Below are experts of layer 5 (counted from 0) of a mixture-of-experts language model. Rows are named gate (a neuron's input weights, with its number), up (a neuron's input weights, with its number) and show model dimensions 288-383. Each number is 128 + 32 x the weight over its row's rms, rounded and kept within 0 to 255. Numbers have three digits each.
Before each expert's rows: "mostly gets" lists some tokens that are sent to it at least half of the time. This comes from a sample of Wikipedia text that the model never trained on.

# expert 14
mostly gets: " John", " Mc", " William", " Smith", " James", " David"
gate0:133177163151179099138113116180130160096180066157171150109105097176065099143149085115085134133102129063110117155120107143104147123100226167072111118137130064131154130103112139118110148194126096140136128107134148178122074143116136125186123089099159150163150112137157076169071127112140101118
up0:111122137126109118145078084159106096069162172144105114101124106146125120171096130110070120148092098134159071112121146122137127117146173183164178109166043104147127123124120106096113193152140106122094136123135138139139041120136105112124123105150154121132101145153182138066137139115150094120
gate1:108124063170214119160154120123169114185132096160183138075179112154103133069110156105088148119144152130118081159105109145121147102144128099146152052208197122116135107106139165161141141119116105178108130137099060145125195116126065149125144114156143138088130183165122118139088161109127138146
up1:158193093166096157116119145166169107106105088129060107104136202153194132160146145195131135179163132158108177157138160140125153095132125151109112137123164070178148095154140060096137083086123167159156097146080086100128118141172084140086140120130155094106116132125112140146177136140087121148

# expert 11
mostly gets: " Ar", " Cal", " ar", "ó", " Sy", "é"
gate0:116112127119157116177104088170173089112110129109107155159104139092093101176115132093135098118154088108094098121149162125126146126099075113190059106119153115066165142143184107044139167161150108107185094118095133130118094094120127190135088147088083064157138102124083071129099187083127135128
up0:098145114177138113120179137143161123133101131109152120098113199082132121183124115056148133053158152114131075182134112110085159107102157071094102112078083147128110139107093147130113145145098090149128129109055116150146082104074176146132111156125107120111161119132137050130069128164129112167
gate1:105167133139126068113168126141201150189126139142097112148121124104134114142157053111114183111125145133162141080116121133118128169196147182062111173099108160126181105119155097133122156079106097193133110099123135126201102113077131067117135168106169160145115137164071070171097155123101170187
up1:193119151140113116171144161134154136114126066080095159090115088113172070101118124096194116111148144107142150146147135073117089125161136108069126144080132185114108081137103071144093120113165082100127139156132060086121132093136159113122113146121107125153138159210099107154150135191074073143

# expert 10
mostly gets: " who", " they", " he", " but", " she", "o"
gate1:137128122118150059178145078132114136185064116078129181162118125126097129173120132151156132115071099161159087107116087094134139111110166163130115150081101132166130110132143123129165147093108133137100144120165093124094111149173093130139128150155163084140140189168112102131091157138132160105
up1:117146123092159118129133079165100127141136122067087110182121133158109154119138137141113163127113106159143146068101097102153158125129170137122094144115099169173172110189124111137105092159162137129116183073102081133140129105096100057151144094123168139137126066123146154162108187123165143170
gate2:156097097149124174189159104145117113131104088060129150151149110106157108120150134142148122102094130103130164082113089185151137101108139115159127151093155117132115169183139143130116077128140179156146145168112144140120099131099073167128145167193127135145068130126125213121106160127121108115
up2:154175123098095120076128135136123135126146142142130119106126131124115129135135188139127101106122149125130094169146105150150072166133081143127157144167141093129188145104182110143096137113102096129116134141128197065166095100115187147158118112145073097174132127149107158123136096136092143169

# expert 1
mostly gets: " K", " J", " Kh", " Y", "iy", " Z"
gate0:095099150201109107112182111118223117073087164083111125105195116116124089120141130199141083130129211161159079150130116098102109144158107158141121127150063145142130129104133135143166218100145133145104127147134162142132058125136197119145125100115119181121116127164073162074101132155124079161
up0:102122025108143156135155130131070142157129124051149124155171155087104141113114143137131111120152155082106116079181090171113136157130126138180086078157112117153104170089132158082116137086188108101110145124140110138150078083176141144208119187130163148130169087119134128137168119138182112089
gate1:121093144118118173066182145163073148090119134164140078117148166067143173079113156099183142138125146159158134141096080154092162148174106107084147133098109123167062129149148117170116112137127128116097142111123122067105110124135117147129021111127129108112109133178064144053112146186102118084
up1:105159131097131121127131201084066192082080147132090149152109149064127130113137116091196160142132093122107132113080102146108174084098114063088113095136129088168130184075105206070121143115158068097177065158136122117161124172122122116119089162132113136166126140112093126079115111138118168157

# expert 5
mostly gets: " design", " track", " education", " land", " project", " process"
gate0:105102141117055178104210124138152104083126138023073112157114173114125065111123156131030145115161102156119073098141115148147131132063124110122099084102173103150148100074110135088133071123184114167178098155200090149120114070134137122164172112124115130096102128079066153074110129117109124108
up0:156122114140094107102076118100125130136155126132130078149057179140123136143136176082139105105104140191205166177161105113096136155103144158072093154079126107124174192136140128092147056101127094054140127057110147128054135059069114071171144118107131139110042132115161099114124151136141152058
gate1:094139097100160118143081126133148137155101129138120135153095207100161108129183125104132095130192133102085168118137135117155113142150102117089082146167100122112145233076137120119098125116135106116101123120126076105109105102107129130119081140129078105074083090128142129073113115158131150140
up1:187200111097146124076073092138067130248094108129099184143133138106122130112153111109113133080187090121034089125144123093089105136120185091144167140121128156080147143127082114136071116143126176151126134111146094122117131111144126103126180101099187145147124092145102120144125134119113076091

# expert 2
mostly gets: " was", " is", " had", " were", " from", " are"
gate1:121120227077173179176164160151087127083099102154115146113154167083132171188152110156142149124095180130139114128156119119138078133126173097157086101101138143139090136124115132135114124140121139143118154097153129111124137151171129106099114168143150121141080108114150135100105161179112132143
up1:146153106122150154110085107147188114154148075129180093193145143198076178106076079151112137146092086134122115156050105160138108134081119142111151116130148085133148129136131101157178158126092134086106090103138178097103162086144116166136140091128099157077117130109131200126205129108164134124
gate2:160122161137133157083180112118151061101134130125101137063151104114141120123168159121179146089125212122157153091104150105088106109199155106140144123123176122083110159136115118121072133156137172169143150171148147148143125179113125107146108107131134118098093116178158101062188109069119185176
up2:155112114057070124101135123087175167123109135131099113149070174125149144065145162107115157173127134087156166134131155110128084135141171109093134103159097137111092113210155131102180164152108072095140126105149139219097168114151186096127168126137127122114136120124106134104142109134128149107

# expert 15
mostly gets: " ±%", " %", " −", " +", " JPL", " Pts"
gate13:183134104184106122079133173074121106112157195137151207137120140174147131157157062091115138098125132151121133097175115128084137146121099111114143109097165177138178108123100155137104082140100116145150127167126186111167096129119115158094166124168094154170132131091171134168067134141150151215
up13:155175118156132117092087145112176114103129150165152168123122145171162081175086108123152177126113120137206164099114153153124144129146087140146148138150101154099144122109104124096096173160119097123138107187109160148167139119188131141075096105153128117132147137170115126132117114100173170155
gate14:153086108162162143119157066162210122148080130088104128093103115098100146127155161141080091102120131168145120080116120168118121147148106099103147156150089103056111169120088083163121131034157085126097127110146139132095125096106109078086177174155142138133135107077110132149069125082091159146
up14:129057107053128119111162157147118085179119125106137124135123104148171156105123169162144089141123137130162145107070077121129135126114149103089091196106120123154100160165157071148095169084152078140140146092183173091109138132090125145091181195182145177099069146097072102173106106130092197158

# expert 3
mostly gets: "=", " You", "!", " (\"", ":", " '"
gate1:097103163151054100138140089134098135206141169112114161067159142141068148156110090094096105134162083152119138149100185124148166119090116061127119066142161132076082044149117147150140152091119089127113195142118111122073130140066178132116113081138137124123108129116119149181131170156118150121
up1:157183080144133116144180147165161164079135114105116057100146146089131142154151124147169187098130096098140104110167152175090136104149123148110146132174195121125137171062142132111151102054124099117143118111106153109179084185191114185056087146114062111163178123126096166107152147138125171169
gate2:117087135062118109162158130195177111156158161113118157036089178146099094044171159155106174109196103165133209135155139142099107110090109094159100107123104087129170170123137156183144138144120076147101082126142113175188069074161096127134102152137105143163171158183106129159085166112192183121
up2:170119143139154075152122100163175131128141122107064205108162132117150157103108170092131147171134122171153128096125131151088105134139104115107080131105101063122196134174147102136168208133128083103169119117140143108093122115147066082173186213127154111147079082162132134146162078173159142170

# expert 7
mostly gets: " Votes", " MF", "On", " FW", " January", " Candidate"
gate9:150124080072150139106115132108093082103120198144181091105139109190119105115095105098129131084094073141087159158097119143123122125113139134089141153166106102117127136166136166112116144131146154088150166181082139141084117166166190146164127139135188135149130143111193122166126179150166087165
up9:108137131125204079142155117125105123128106124032147077200148145098093117129121124103125171137090142111148092137147111165137165186128098144155135170075085150126183148079088141129123125133134142143185147121168104092143102160158190135086199099089131119112164110115107146138155083095124162124
gate10:127151171141114121076149072134126180139117168104081072141176122113117140119100121147160102057180085110117175153135214136109120122122150149152171099065109168137162127093163169165142192137151107086146186155139110135134057114137066169154085129142137110129112117100129176095097130099153125140
up10:106181145141135170095108114158136199113091145162050100144154088133088123106136120124168123153197104112150109132117161079117179128096133112115101128128110126125191161108142127109091144118193127139077117125127095120174142176105089053155062145119094101048127117144085113125154092093187093121

# expert 6
mostly gets: " cl", " ch", "See", " cont", " att", " acc"
gate12:106142136147089109150158152130147147064050127142207135133117128118171061139175177143153141096132130078152156097109180128126123111142086156174096163114116086175106075073126158118146158179115131144115128072119089158171094144127136161076131098123153173128160135163137135106089078098143118126
up12:109145118055129168132132082138039164186176197127076138156153196124111109118137115157074139080119153141082135091154125190110092128133155186123141084112098125209147121149120116131123157095169151108160147156162081164122131175169176086083107137149089130128136147144155086109157105138074141206
gate13:088153185092192095134115087085191085184145146187104137110122171160156159099108097072121099132152093113130107054184166164118064161105139092091042113044084095177093107057126132089121134030152089117145152133127129110112151116176095185088161135159122090137154105105214104137103159116096111122
up13:136154102167099092151160159150177194158109177187128130093182064152187143104138112106170135058121090123150133122190168119109174154084144075059161146124152162118106088116124129139086109110158152111093128138169099130117152111121060124149125129202116102086106105134031116092061098115078121082

# expert 8
mostly gets: "′", "==", "60", " century", "185", "000"
gate9:104137097181103093212103108066186165051195137112141102137132124178162171124075209138159175130110136085137110142111103133156068100082086122068075098159168114125105154155113120125109070124140071162089042158151112114127082144159116161153193106100168107107119107129095113100107099145069076103
up9:120131059086183110108101127181198048136154074192104167104095121130168137145141099133145132155097088166151115161120112053143088075128162107119084125102072167133114117114095117183186174172117134144206112112137118147191172106172139127097142075099172175179144122154139158108164108070143179139
gate10:136077154105096110091124100114099153093153150124141121111095150113124057120110182160121163160120134099164159127112087132152140142104141181150165101151137143143125151103155153127118176076102107094119089174128118107089124095135176147149078171130166153142182141072133067119132181090113106088
up10:111173176117153097122180098085109164090151159067152143144146092116125100080114097105143166146161095109162059149058099170166137131083109110109164054143142148185119124126172126098196183085134152162132154120153106118132105162152145145117094151080111101127155161154131137125130142070114107085

# expert 12
mostly gets: " season", " years", " res", " dec", " round", " role"
gate12:116073083121118148157124143093108145135108092151103091151156131110197071152135147126112147091150139113174081188209163124101083112129122142124159140138159158163197107132109125117143117099136101132134165227108060127076074136123135100141094129131105113149080047142098145112108149172140170190
up12:078139116059131151139137139127110122112195113164132139140211118183143158199122133053158141190115219156150159098077094105133102190109203197092121173113019112162165062096113156181135098134177159046179163158152158175129141114121070141138121072158121125130104118174130161110097127168084177112
gate13:078157147201132125134132129192153125127137178172158121186176130163120059128114094086064161171090098112108132177124208134094170161155113147121135106085143152100144129135130164120099153103173142150143136166082112088161136085080109125138172108172138112130131099093126120129078155121129154082
up13:053101158102144148141138106105087150101115078116098170161115117180186133094119125149176148154113089067096127094208156186110084140149148130150051049185115150143103146130137123158172175101241154071156127113157149113158157129140177170117103116116092114124079112118163150124148170131124104128